{"n_layer": 12, "d_model": 128, "n_experts": 12, "experts_per_token": 2, "d_expert": 48, "d_shared_expert": 128, "activation": "swiglu", "moe_layers": [0, 2, 4, 6, 8, 10], "router_score": "sigmoid", "normalize_top_k": false, "routed_scale": 1.41, "balance_loss": 0.00255, "balance_bias": true, "router_logit_norm": 1.0, "init_std_router": 0.033, "lr_router": 0.00218, "n_head": 4, "n_kv_head": 1, "head_dim": 32, "vocab_size": 4565, "norm": "rmsnorm", "norm_place": "pre", "norm_eps": 1e-05, "positions": "rope", "rope_base": 47900.0, "rope_fraction": 1.0, "qk_norm": false, "attn_scale": 0.177, "tie_embeddings": false, "parallel_block": false, "init": "uniform", "init_std_qkv": 0.0444, "init_std_o": 0.0, "init_std_up": 0.0444, "init_std_down": 0.0, "optimizer": "adam_variant", "lr": 0.00221, "lr_mult_qkv": 0.4, "beta1": 0.9, "beta2": 0.98, "lr_head": 0.0219, "grad_clip": 1.0, "warmup_steps": 589, "schedule": "wsd", "decay_fraction": 0.882, "decay_shape": "linear", "final_lr_fraction": 0.02, "batch_tokens": 65536, "seq_len": 1024, "doc_mask": true, "train_tokens": 309400000, "steps": 4722, "dataset": "wikipedia_en"}
Below are experts of layer 6 (counted from 0) of a mixture-of-experts language model. Rows are named router (the router's row for the expert), gate (a neuron's input weights, with its number), up (a neuron's input weights, with its number) and show model dimensions 0-63. Each number is 500 + 50 x the weight over its row's rms, rounded and kept within 0 to 999. Numbers have three digits each.
After each expert's rows: a language model's description of what the expert responds to. This comes from a sample of Wikipedia text that the model never trained on.

# expert 3
router:489465485492502525449521454447510537503506476433468532498483536495442462511516453525501586335374540562558499477454506422566405535461538534450443492608514539443480514495524491492524447472521547
gate0:493488475590432464523544548413455472439537481462465543544479472575528530373479511505472558459357480498479461494463546410574426607435480461502437536471474526515490494557520551463417550432585546
up0:479518448541428474490518548499445565441511521513455571499435460532398536506521485534522583423472437525564479509463483454495432527573545491350492538495451576395377463517517507487475442482498535
gate1:550459495603537522440566521396440525491565524471504444516495547496461467477450488484499610408453613483447531493452540422442456513435509530445495461512453428479523436458430528492472481486489425
up1:482548559430405477512439537535557543523455484366509537489535533501526484481433452450560406562441563474532499510449540496572491498537485492461528439449518550531460515442522376482410470536395617
gate2:477462525547468522460562449464420532488530472529452533540375488562523540450420514492506506474489568400380459584519458476542567509456446495475385454539569482399545539462480493603527508544556459
up2:504452489480553457643468582421524374522498493507482494607479479532491482467502415483493425446455511544540537487574499617543437454564575478562471490516451465571560513533553486599472515519395485
gate3:456553450517499512571492511442468547460524504493488433606507563502465559432401405505492563439434509484451440427516592529465498473429532390441509561485525505449467526486501487454450476504558485
up3:544444529572616533446389512537509478551526490497519470436505444501589536527570444533535547551474534595421523543563466584456495486481519540524509501496542439459471545424564523584545513562456405
gate4:556441443581509472540461450418474479483576564492535501572568506513514469477533509473405595489403471460520510412516459470571516482480503469514428595561478461460456556514500529545497485554502527
up4:498466580492483574594436478486479515488478510455477541497472459371421419430386503550606426530424459554445513515440476496387465497593501543513451492518495407539550515445594501468560474564433507
gate5:419527466545490516462542504457395560509513567517449516429452434480439511418485537596548527483406622550466485456471460431566486489473579496499504558491435478382557373546455619467415490484515467
up5:446493416527543557433546513441435552499526494421468494514450494501543482562485527531493559528507483462534551500465549564471532505562564580440504463491512528474501419474564615442502516479598470
gate6:569501501543474483480519576497475460525501414550415492546498582531479511487469451500537522452457591525488456442447499496545551568438489504549526506526467457430442519533522566491475397524584466
up6:473422534510462539536447465569512594506449488446538503505538478445474474487460547465443532450415470520491529490465516361487563535478453458443471439488483534542552546589489421457485500542475506
Taxonomy and geography. Word pieces in species and genus descriptions and geographic text, such as native, extinct, synonyms, south, north, species.

# expert 10
router:540482588411463558509563471477488437462489515473518524470411386604528481527555539476407533492572473439532443531573448543450430553544450556563536468496544442440545434556494449468483419524467549
gate3:524482525500536486526505487542472517434500517592431508529537654529607534570543522550442450553542506474383480481436537514462534560575549509380455531440456414527466535374447539488483526554449441
up3:431514479561491547455600576420484451467487436492497604457446500432491502500445448537509429542545597448601501400516462434449450538517558439426484522520477548403473542484534559450481495397529491
gate4:441583467516552486541518428457450375646439457530505480541518462502508536525487410489468496435475512579500524536592477493506484531512508481497486516525494512467394521504495479530504505553389508
up4:520493402475484491560485458532530463428590561471524577490530503446519482522437426541512513455539533408504548560437546519489519500559471541546471522518505517431521502383452507509516495513550490
gate5:504521506485462495525529453428441501468457485435568507512529461507480409503542593488543567475487493502534536499509546517504468511478478432465481375522520439375571491515458464439402427567526363
up5:473488495498452493538585504429575512504512412545470604491351505492499519501470526431471565516522576574370485560511438497468515461466454440540458537548501492472422449450540550538466446460506564
gate6:494501412426523533537523510478547525453534483508475478507500582434504466453552559375498434552521556461565532510410544489543556387547442519500489518462498510552551511515434479376479557604465501
up6:568538437452441568516547469472432412454497492551411486477512563526531424481471531444504539481536456472513553541480430496557526431484460453600528460583454547420463518521598519470483455570574473
gate7:504576515501518544551524492528474514529523471484579492567531510489424559558460459512516507446562502424429529458538479597470532457487535464538537461438490585525404495530387573465491542569436467
up7:502503544517379556460568495558446584510481558476516432526513522428526574433543469459410484547505441456552425545507388517531462522406406517461474472488504487427434475512342441538585502483514517
gate8:568534517470395481436551462469409417468396482474524561490453507502362473457526555463442491378431491492577467519522467444492501514368499435524474475514521416436523440521485500452448467571551395
up8:478510480488479523551601516480426583367485604514531434471548519509496517510537542582432543312542522402512441473496561537472488513490490483549548484521516455455421482456491546542422483500646480
gate9:413596541508510490422492543441520450438567470460515540432478539527558466530473458435457573476504512578467475496536548537461536528512455486559482424612480386444483495445428509479377451498510467
up9:521507571481469478530520489441504475430434477453526490422370505507582464506552590494430471454474531527482567523593486535512470443518459586513460512523576420491443444499467487534519428509473521
Commas and connectives. Commas, table pipes and function words joining phrases, such as of, and, but, when, until, became.

# expert 0
router:516508458566550405518378485490496489554474481516467538555575556450489479455413485477591477519338489471523488433430520478529527549508599431483514463523464514447500466507574525579427492461527481
gate3:495450522514541512508464444477479497539504500479451579543486455477454548555418537544545550459364527433535513501524572560549428521478573497521536505572511373447542560422540480601483527496537510
up3:498482393429488390365432453531531479498460602441487414504414496471471490526521530518547568527436502497502442485439502487485437514518479515464502547605508416507512562564552504409492475512545449
gate4:414457481482521453572509497435537500494498437573629439593486547480506490517573610529521511447484551465506443526473417507450592445523537487493445479378479558505609509519480507567533495517423445
up4:430545486484499588606446536531552516474472456567556501435490407589494480420515577543480444576620470484491455438512438523585443437528497532496482547443499520513505464568503474484511491586392449
gate5:537445633441546504516462584492494468462488493408481444561563572511507528509466493498626467528492561374507486434548506548593534591444523515462496464489565502469594565431465539527461581560515487
up5:584424503448435434508513470487525596413482536463509530513510490473541468406493436471637473536537560514479496542580484542496552539507451508485593387525506441528510569488430561511594411578534562
gate6:482508453590574391526490494550516479536470546442503473588471526488403478537416561474570458472449483558529547504454520470505500457465491530499560524510583465419492434463451442530502483492468495
up6:514460496503455535589458411475494474477459497534560615525594488508505506509518371530552491502497567378560591500457531500465472507502548589573526479501496378503493517421458522526507597539533607
gate7:543532424613531361518472425466472465394547524468511509511514516406497596446570484570519499492485509458420437548492474469485478544448498479465451552484420517491538519551506618551489492499487465
up7:557476546394483625520566508492470493460503486535551478498438557561563441540448493458594497597544422482475527546497468542448588477496460584526515454527538520502419491413462402517523490503490511
gate8:535445552563528506509447512414474617502380419549495518484572570519516504483455498514568516487467492521537512464503473518472504519513608522481477483531466529472458540489525488524460448511528477
up8:587513453524529616509421563497501494514468423584448519520520484585509484444561512514589399488422464484494506515442512410460441527535590508478375450456424429529448491446523488535504492506496523
gate9:494479531479501540445444550411531512608411526485442492549598621453447545493529463456513438591535541542457510512508594524581536466544508532454531461540554490464566537483518503455556490434505520
up9:552458521504527553525509532500447473517459473464515427490495406517464550490490572530494521440406507533520496555497438481466489573488500551447437523509474327505456569491532581493460446452526493
Infobox field breaks. Line breaks ending infobox entries before the next field name, plus digits, spaces and word-initial stems like sp, dis, rec, dec.

# expert 7
router:449519481453549507593552494541443513485650457464561542457468451528521615544536526534420531438575471499419468452442455587500498526481473472463524552441539496597443466454494502549515485483529540
gate3:418485462544579452513463495491551562575546487560504530493469498513558558481500473471483638422408490562527441446528516412562534520584512435476436522461480454459464445549534513547482447505467556
up3:479386517520426575471609476465504534434547509551600550468420516501514530472512539517511590456429519417546527489397459408514521519493420463513497522486445421484501538559469539544418467522516495
gate4:529462492491546436553448521545414455512515503540484454498543442504574509517501504470537459522595464545406598479462481491582510431478625555498418557442515416469500576466519448564371553505447565
up4:492564468458555488483579521558541489462554475496562509540465442512572508507526461544407621434530524558568520443507389497477490508491551490497469598436476505456472580601486517530500518447432479
gate5:409567539517498405575512549622460502535546494601511470483569503450436462528530497457529494546555432594459487509432552478586499548442525431525461618527532542515605511579434412531497479434485497
up5:487460519472484456487541558486412495445590466568472508476458526562480426463570562553458456564538484479466483510408445471542446557462442480533437515505439367530536501532487461589381444525507507
gate6:513522422440579611522580509431472423513598546434527429468468573521525585546519455579538473490473566511418574505518480506540532529507485508538406520453457428543455436595541463445515498535531458
up6:518466553525545467560498522521522548482541458446460476459493538485484522573498501475476507448426453408449510455485516555531495664558453585542499521457568470511509440525540539569480565486474546
gate7:526503520516445485514492498498494480532551513518479405504469517507562556466450379478485481422467513524462479486409459446524526445551506479482615527555589382451496458458526518607489499430618472
up7:495493544402471440539516476455505445457462395499470559471502514526431522561467450510522514528506521615549497483572503570528426529462583503526549534496569663546464527574458521414544492571383434
gate8:531475501510467532415452594488466465463541449475507505534433512362513363408523507395502520521501455475584448461482490527582483545493522452469481465553467497498475486591409511502531545638481488
up8:503540458434466461452435485510499523498464538446514463601467593441538451366487517587552505463489467527523527421503493498544482574554448457516496513497561463596537445564459497548627481568485484
gate9:423475498409575426604523553500487477494534483537531486456489454420453483488514568552517646492498543463458494457515506477461494528500585428471512529466520499477501439582479578366548498427493409
up9:484463415532444542507517513583468519534496463502441509564573448523467487473467420489395508444491529542438414485424463510458414570420455433460471399508450492491439558510507525493524446575518606
Year digits. Inner digits of years and season ranges such as 2000, 2001–02 and 2020, plus words like century, University, School.

# expert 8
router:497486478430412518475513504517551466482551501451511573436433453544511533563490541521392521455583464422479546485536453566409473571553421593580569444423574422476514499519514518422556475548534493
gate0:515422478560539455525510572499539474524454457507497548504521513494486474529467406533478460470476548478487456492550544580477457531480528555433531503518434538365516540512479426568404486491436417
up0:506421524491437464461497515502534424440462530647540465476474429560480470373610508528545500398510535491547557471497473592533465404409478481538485508511383389620499554518556485511508534585412469
gate1:483494525494578494495533428360540454500469559425491442494572558557469556549479452537522577492454535430508558563450590550545439593444559511483534547554502446405478475446552523484495549472518346
up1:465478537539479593459613539460466586490593421504541484472558565501540568493427481511490494539605553499482360529501445447493508399499449477541475581521457581424495509554570561507548512516492434
gate2:504488518522474496569457455481526495598512480513560423451527593409381505574470488539500492473611505538472514402413510475565547491532497503562497501489486464361616496584536479590516523560489436
up2:483397512490547428424522488438527453576433444548463480435532458498444459498529475483527406504369503559511537561522500372450468588441540514482440538451427491567628430518507522542433650510441515
gate3:537545541570465519526437421475486473601572419542485467485536561508420503508473450548546595485436490480517571408478597513574487549504533481459506461561523476473501526551556515485517476583498372
up3:481497425488451474541517521427503529456502478503553514586485487528499510443437534515545324503522533434457569474548482486630532492468483522575461506504478558402520553577491512491504532527466537
gate4:490486557557460543604549466455553503569524404555465458495444569493479487496464577463481504488507539437486518546458525476434616439544527479484438507532504516407487504501459513532509480545458434
up4:401529489515406516515534520536469476555544515469580384497545550562497527495411462547467459474501489466445485506549574509451556505497493537466451473484482439500475551444488507547587466593529396
gate5:426429450480424485586544539462530505584501481555495486539563552474576455486470532368482425499528442426401520434478454523535505448496518443439489430488455528552432493470528458512412538513579466
up5:522535529463421565580429481575539492576519439553578530487471489518563548486460380450439535546396533579470472588495453462523537537448558544436470556473454526525411467420476545529572523498419488
gate6:509473528478460556501556603468432544518558458505497551510464435485463506440505517438482489520459444416466516540464531412621407533465551470383384512481501457405597515436480517523484509505495507
up6:586548546477527485438390447585509642471538471420392516550521516517477445545447520495463536590468507572433555482475517503508497444527585516480494502498565502496555490583529538451468598505458474
Place-name endings. Endings and parts of place and institution names, such as Oblast, United States, Royal, -ton, -ford, -ham.

# expert 1
router:481478568452578497436531501532557592508476471577525497595484590531476480462481551470605505593483472555476560546528635419487580394453566499546486607449500501535526405485511505515563454534520538
gate0:541477498491480452410524420493426592543585470572428442553389547547544528538397514416610438499498498494483487522498623464513626436540557519548491535520444405538551422500502577504483486521546487
up0:493483502554468503507560510455533561433486504480459552443596502515537515518598388525434465426448546426413494498523444557543458585494566612470481512431450495514518547457458400422427531490427466
gate1:458490571529497491446462507387552526515517419489528496642487433489562440429474552510547479543463477520575523548506602518478633517393482476492510454551539540549547497503526583500448553430507423
up1:478487523562573454468493551498541551473467511473380519533412522537518496570427437547460535528370493506473448442432494508495491503509472559503512555520448442504502427529533476479531497519569573
gate2:433508617530553489574543421467545580480562498531553539484522508549475419495430549464553462540538530573468429607456396502546544477445431416459546535580448416392524513469511545511539505585474448
up2:479571510567406487506507486454449480498499588416519465522530438509545501529458478551466421510416437506513477549506419358516517463498555469559567557498516535505453464360529423516533447508499459
gate3:505511477521532583513460592420517416520409570578562546488548430498511441511542468449587517529518532563562461497540502475577545508487541532472561489500467475470515487520486454440505518526494429
up3:520500464372508547531543467480495544487508478480485541544447508560459479508483618557500556405536555462525452440536502476422522521489425455481479459549530495483516470546515527479420507547475541
gate4:502519452462536512492505498456463515447550549454540472545451499550485491554496509456548564464450464490512490502562539503526544422438564456560501641535478457496448496369530453456486525564525451
up4:470497431489497544507563445450580501438423510375564480499546399448483578441463534523514587421382514501527536446497467473493490542465478473473494517545522477474423497412546502547537504435492411
gate5:439480531540465463511413626559485482557571485560537449569498515498505476498480518482658515598363373572465486517491548500523562508500470486501470523493539540437539449432481468467473438479525526
up5:477521495510432512444530401523494499570509513505606453545424489488554571399490462452536540520382526533589516535379480486498565454546528480562503539493517506538499464472484516519516577483497471
gate6:504496427534578536492502565534486476580492546511503460534485474380479414426458486519633532544510417565431447530555619475510495385423545377471471491488487459547596461502465529553529470490479507
up6:547537475433570513614487587519476478506557550607542530576515522547531475524508509533524547522488464473417424460565573555436543385520599450427520448525456485499523526492576487460543468494545439
Biography and census verbs. Verbs and nouns after a comma or subject in career and census prose, such as had, who, played, started, people.

# expert 5
router:479586442465406482504496450583493438597535507533405383479565540449540566468522518416526526525545556597538488563484507500577532417532485525465466451512521528531593522490489464563464563449492449
gate3:467568514493517485582523522558440424579560487525566413523495525525498433415471539429553532548577426483375551505436607553601570525555441464528469517496551411553488473440397544536481536511531521
up3:613526482485491432595471492482538435479621550576467443528484552478559574480509484543484497583401517520446455433491534462477474436517492422493543465499527446545523495462499454464449515489497513
gate4:470494579482476576523549564504485402534518466431442462531614567487577516537583554530466447511538530513508471473483551531558537524456505537420389455464453554502481483468406480508573539502449550
up4:525491469477501632460496454535533404583541527436440444511497520446587432401520542460491468525532513549488495462501475573543498401612525507485417404430408483522513502488474516526573495533464445
gate5:365484516532555487537545457572540480489488518492438404476579417429473495415471483376544479512520491484433484499538576443571569447540463433452452471532502552444478457445530476483440542453459482
up5:537537524539493491525454552476456570515544523580463599520421537532491424499492538622458427524425485445553531571592381480466451534495563466536467576405458434532424535497497468486545454596483462
gate6:539551403489478446556513421503499423499577582509500426558569625406517550539527512501550506504513558528516515435506509417527538503486524516543507483488525533486530509518493460559518521396602436
up6:457594598515455522484523464608532436625538493429508493559525519507467496526445446447453575567548562621540524452428525526566547411469583467508459576484600512464510556514467479597460511417506532
gate7:438559434558516499562422486483477499528403502483425475508539625541461532548485466456617549568453543494458489475530574527486541489615436555448461495504458484541547524599428473429507585473613513
up7:548434461451487576521506512469559596469497517571554414451413435514477525512453537483508465494454470471547359446529538504443538526388510424449513513512469545505456498466453523420466454604409539
gate8:512518539457425574552432496494500466451559533502520528521604544476588471487452587436584412477423436508415532530516547472552587432490498477489512460492519466484487569495383490498499532446545532
up8:512501506475522549571500417496525584532614545537420467563507514512442450510480465420486540431418495442524535475444547485507537518580475433511566515460609538435501489475428562530484601493566481
gate9:522535536444481427515533561410398499523475460555480498502578453537475402473582448427504503539453509585534587463533600483615462426581501438563468437518462375528534561448458503504434586478486468
up9:600567496378474518478500455453506494506497542477498471500473520554498530501512453493477447475546463507521545450490500361519437480533477523479486517483634454445573486539484524470537571454525509
Sports table entries. Cell pipes and capitalised team, country or club name pieces in sports results tables, such as LTU, Relegation, Deportivo, Slovenia.

# expert 4
router:518430558414390547496586484468498483367503544449547601464479395461476502521554497516473440522549503429531467515454407526439467543544473588586497490477458490542488491469522489437449561512520537
gate3:557535563480552426548463435534524467478411545548517441565498447502487499523516512607545586483528547458506503542519471472490460374506520455480493535553480453552436455521507580512401537499515557
up3:491441546445464472617424517452467556429439523362505490535561464540480496446557492517556516480488553480552537422439392453553459417444553537504493479497493372441461522349463509568408543490495557
gate4:507509506568460504555538520561399574454476447501504454542569445482473472450559501558464465537577567500545488539477445535551460465464570517401407413560399575455537462486503513449482561558567492
up4:521459416532523461508546481509470478483542510471517502472483479494566443455539434534554436490550524489469441485554497526442558480568456521484517512573542592485603553516515457609535453537539458
gate5:547538516435419487474519491465506512578453484529553526561432424408530472490581475431512466549529501458561419462398507498521612485480472512469527460526490520532505472454437468562490491530510525
up5:431399511546467581601477571575431544428549426565468536470491406485539515551567561518513528466528508566479539555488483482513516548480566491541491498477445468529501367437490502394542523538497521
gate6:542430553576464568500397545440527559494429455501456480519508544361526460351479561461534445479472538474591446529403497499569435517527432411484426464531470537496507455523436542542473512545507434
up6:551486520426542521476474578399487555552511516405548466496493469479428491432503456548546609418517399502473402388575487569511463563488553520431523563483479517459471505481526418504522429448584427
gate7:495534596479519496612529457495386508445558480547493453464425468418483553428514604471554564452506503511432528550446520492612466508479532550446368448498476509433499564504492449489504609528431465
up7:459496504445469432584509507414440482496445544575463555426571460557481461456549503527498479521554455531477429493503515558585483444496499437539493576537495587476515498551527459430488546533462443
gate8:457362570509499576559538448420494506524492445527521511511552561517580543453555428474533465504414532478561490508389444462458543510542571513541432511554423472482497446465506595483432554534537499
up8:565470486443423497481511542545482536461450570480500532557433517443568522464532458448460416509601548496485487556467565443534587491493534495536424481583488516502543522497491615480453509551495589
gate9:541476426554426473452488491470502430493402472524500453462443493508446524518409448426381538489477577366496466574472547543511542502512480527467406493590410461468496504515563526429558472500531423
up9:533555473526483521476478444567567596585482496512561483479433579528539547493563566579496573509450520373424519468494550551549481462438515484401577546436486499580486550492524441491504525518486464
Mid-word fragments. Second pieces of split words after a prefix or opening letter, such as re-assessed, volume, Kyoto, creation, plus sentence-ending periods.

# expert 9
router:505552529558574462573506484524446510484402505497507501506562460450527456491466445544547436542536519540483451535525477506517500409492551489451532477526460595447457621476446457453487654572360496
gate0:505614468501481515520498403547506394539524519500440421506562500524572467472429480545491478441473529563516538503463469442552565438492435491553432468457461451434449522504417537556471590555506495
up0:435427431551508526451485533452475535424507532489468492476459512533488531547484493469449553550496581450513525482503537568524358535545553470528524514580511484543513539530604539485482456498494544
gate1:481510482472543499538484439494397534480380456432398456576531492489549485530468524467513467457446469426455506486531493509564426364493517466482461506569396501432486643469524499532481419473557479
up1:531588474459496392472505511617445508534487506456479511479482428359490561578573560541398477415460494568460468548477501490493518527447539537520543545578488462450502507563584465482559486413531540
gate2:503483521456544465620427583525550537488420430515558484517555481529486559520447599501495520524540420534479503522536599467471570478407522401443476527428437546460543529453494488483469594559472451
up2:495497461564482458494501436497534513509581470421469553517545435421579510549459399467484483501561509624559527476497499532615492495514618476497522557537537539526460441524524453517533407441548464
gate3:504477508574477528470532433577384557492524489501448495469539523420559471589496493513550483485510517442455450493425525602506438472395473458532529552462523536494483515456443462430522510519448410
up3:527598491504486481482536469393550540528481462553490474564571485430503483453449506445511529495496528456535429389458483519612492565432453502506523487481526483499383452493498507535459532482429418
gate4:536489477450579487515488534473456479516403526498510446434432540499657481516507510517496475486534493569546539491587472470517548405550486438500500371624458596433465592436403466403464540567484509
up4:507533504445476518522578544538531526625488502492406497487361474559593506576536522581494505508466553494466538492524472464461462538553472484527459484465491388437487448486442507444457483548518431
gate5:579577574529514529542478368471457527461333504500502480524545487460511403473497446477526516552516531523504431498479495547639560408410489465504406541622505539455453448514501571484500504565447471
up5:524539465380420487595540530561482604493481501480533511488470549429473449487512501482433564643527512554542503492508515509432419510455468481475438486533422538445396501446425491488540514552574593
gate6:490477519539445488458485557369451525452469357557557474565559577500482472465455486584521496576556469489561521532476544534534496398407509549494558449514418561538491476420403412448490584510515536
up6:540519510481482497522479536445473417482532464493505442462580407492509620569514486488498485468421462480545617516422443487539430468570530559522515489406583526364482512542527438605457580499473457
Infobox field labels. Word pieces forming infobox labels after a dash, such as Produced by, Died, Opening theme, In office, plus table separators.

# expert 6
router:473466530452435515447602477536590496484526557480536544491457456499533514599600521482387527442534508463541418490548454547418476560495414579560522503465525445531483589547504566384553449539504536
gate3:445499423510442463446546542419531460647518548476429460509478463473452432554582492424572617501482500569456492532500621505560480486506489478563485576541564532502413493591481530571500453511467463
up3:465448585514554501526416441455526580482498401600444478452504530476552504445414549465512502557461558460431541464510562472406499533496622576535558467522476515518519487456540489545535472484474473
gate4:499488459497634441529529576480479479570528527587429483491501513511598450496518510504477470454525498512463496566497419517587494479542484445418501537435454538415607514461517547451447485476570559
up4:509560457433435469583515595543499485411509526621442565471455545433494507442470419453479474575593494512583462486471536501505451404491475472450564542490398609565559487543463543517415551563453495
gate5:431439420493479484487434573495516454529486374445505487569428462528441517514478583580510502516480466470448495572506502437471508465444613498500447444495462446496467537346520427549522516478529521
up5:549431483599397506519564552469488505452457581536566493515454501564502499401532455482444500575426467472469579533510484473520520548558509542464524488507466617492548436471595550564511526485516460
gate6:506501493497499472483502493554489533512532513554475447537456465421487500451464503409488480538393510502510528497482503442555531470526430450560546425519489518502510480494321516540510500526401525
up6:486438477444522549565483533497463462479554452496534477459498508528492435573367495508487527607529463465531512474540486385505510457297535537549473513479476536543456514418483466418561553516447550
gate7:494536513593451565501538596509440539454448397444480444587413497373534521414526561515499499554430517514478480587482552401517497510477545486562452492458505582495551472465481493454486462619481564
up7:495459435501512520441416481496461441507482520480555470461621516495512453543470555550487502454521446473546587531506449491567422529526452502455553518366538449516564496450562506526570544425517487
gate8:505533520467534534528574416455523488604585506467520556473450450418547469515549472423480515578503518469494478649510447471535520447549487517438502551502529494471464496537519567443506461569463378
up8:448532452526642500535520468460539398510540547522514490533533552477499484459612507480477519459428424490577503420492564551544513470598479470479452560553557449492506551499516543533545504450513478
gate9:413573537530538484542475516520512438506523572567498467550547577585480429467542503521497490475513493529354506457501531470490539495603538472582466513526459565542549519578450514490411567400563466
up9:558467517437479570486406538462537501445433498455477522591432433381472485524537494584469490489484498428561368412510446562555547554452430497545512542506496526499589501542508563453464522608491515
Space before table values. Blank space after a pipe before a year or number in medal and results tables, plus the, his, a and split surnames.

# expert 2
router:534466519490458509482501475417553484411494504510520562510444529502486508618504546486441452498548429450503430485585502563469439580464443516528458453568556555524493495579450557506567470504529515
gate0:379442498550488373482487514435416515516468420504543469539503562449424513500576483420585420563460513440527475509446522561528548451461540403497428520487432459521553480438488582515491484502531343
up0:530543542418551506474505482504622467412422510526417545493487442495589485521637504571470541450524525463512498485506399473443394500537521534525501527565459508446454553504475494472458417572472535
gate1:518469535552502373500401460450494510535515504434523487610621581526496439465462416468582583524394432549497541416519550561548510525459502455558492470515512487461419493466556496461531566489508485
up1:476525429534556508508452431488507476558525443500442491400580535524505443423539483462419530513475553596512543553397469481526410490561489477468508538515480414448527476527488484491491444609523534
gate2:459572497504554511470429485423389414535453462556547470575511524528565519483490523494552508616523531579466490420538507594413548382434530532449534435563533435515548593509465573456545494490438461
up2:420441536538548501488489481526420542534454505362522529421437552474474552496359612556576523513409455466543540429386479451480488598482524516544532504504497489576464535451624573564537452473486508
gate3:466441532553473469551484579512512477475465488567531563539526585531464446492503465513586350536539422463424453435513651536501454497525552458473430525510466466515482496517471540628505504523573454
up3:612480492526432488432578493473491499361445508573520501454506573488480560526464541450513497498488566489506456470481555484511523486410438447500449466473414541524543520577491505612496462516486543
gate4:546449447472485537569572485480492507432386414512488517624477516448457409518541539524450471525503583489428448474534492490533528470393410451485441395529482542514443529528417543477491438510487460
up4:527418511509518502468592530434482449488489477489471525604476453383482446505558506444437494484513487442515422515462447461591508573446471511477403458554479534530447438499416501460487533578453460
gate5:540433548484478392536506458481473553502453471591437504583465523472382610609490512452516430549537573464520411436514571510535487486455497447494460456502527563461501416553457448481488537442531482
up5:513523400500464455533396468556496505468485471546427489505476473494456508513476447544510596559454572516448526418449435503561476460592474598616550457519517471525525524399545368473525506497517557
gate6:459454497596546449534509499423499532463463385555568463521541546413498453550506499497486480508423519551589518471546578427437470511570494479455353490549490512443498523434471562484510472538414526
up6:543526543480495467557397561529572506557524466539428506459624520638464509437446482534433436446551435485487448509439469482508534446502487524497596482474465361499577526598454405619461518507456479
Music charts, names. Chart-table row pipes and album-chart prose, plus capitalised first names and title words such as George, John, River, Big.

# expert 11
router:489441410492388555490532589509476484432557522475505527436433429544537458469488516536453465460527438388532499525541470465453534560532384535568540497504519504605572592488485540535561470473481523
gate0:526550455441568462559483505536549545482550536513493482501591539533442546583535614536644542465490462476506587459556484457524531468637438492492524501401519554503520504474450529432450592483398465
up0:491464481577477514483498558557551506553534524586434490410480441536503594500409562461486476523490412558448486519529586463454425514401510527550488499462502525521455457530544483531513439477522509
gate1:443568529535525468508462577420375475474481480444534486505534564497439481390570497457528506486536512503490516395527450527497518489513477528540485475532470423468540501488464586460516534487446416
up1:523472432532413477440626526422433486426487529548490512500432487474501538554508472493475537511546583487580551471410400375469421547504555491458455570422558479492428482533466463496471433419546459
gate2:473565473575507534565457571592443512516509501542443477500437461475491412464480493549511524476480498485433528556534488530455611494520521450447548569578416565510403505428473429552479478605546538
up2:567533437578555493529432514549481390504628504414439485540505434450494443489499549470538485455379549420488521513446511507519508627476557522477500467566580550473490472491440424527507511561582486
gate3:464502432526563397536490573435513473494547441584456514498450495464508411487600539514500529486522538534449529517514560459449575450475398479512514458571426501468535584501416518544504494542486510
up3:394436507561504504575575569492556411485503408634512528485451438549504558467523479490490474435522479473385449502490545398405596493571484444621460420509506415510467624438543484488498459445563506
gate4:483404603532511476467575537484414582424361385498451462509454475463542460481559445514439446478456435502442480545553486405471486529532561508452458474495412511581478508506451417488502484487469452
up4:474520492546501395522483460488531456612395496476495484552467544519423430584519548450471472424494550442463526474443454489472487460500521458484525571445436585470443502514597497518460499487475554
gate5:525462583513532499491538523404532480546491479443448428500449555516558471460493528486595635521383473611483534480553543440447429408577450468369507475532441475477476596444552556478550502516513487
up5:482453486549532474437433458502342515516506447410445554489574494514481504535451436608516417419538447448530455503541520449515489554592608542479518513437466475518488464595575525411426505503509400
gate6:511448434495512398440483556499409481473469551549513474491462474485561479441444541452500445444582534464481464418553471512477464543463448432422467597476424511441443538549454570503542540595440510
up6:469481512549534461504428440578596431540523470479476531535529451571515523427545503601520526381452512542456512516517411474516512544595524501473518454409497471451503472500502435483505487602479524
Parentheses and pronouns. Opening parentheses before notes or figures in tables and lists, plus him, them, been, again, and paragraph-ending periods.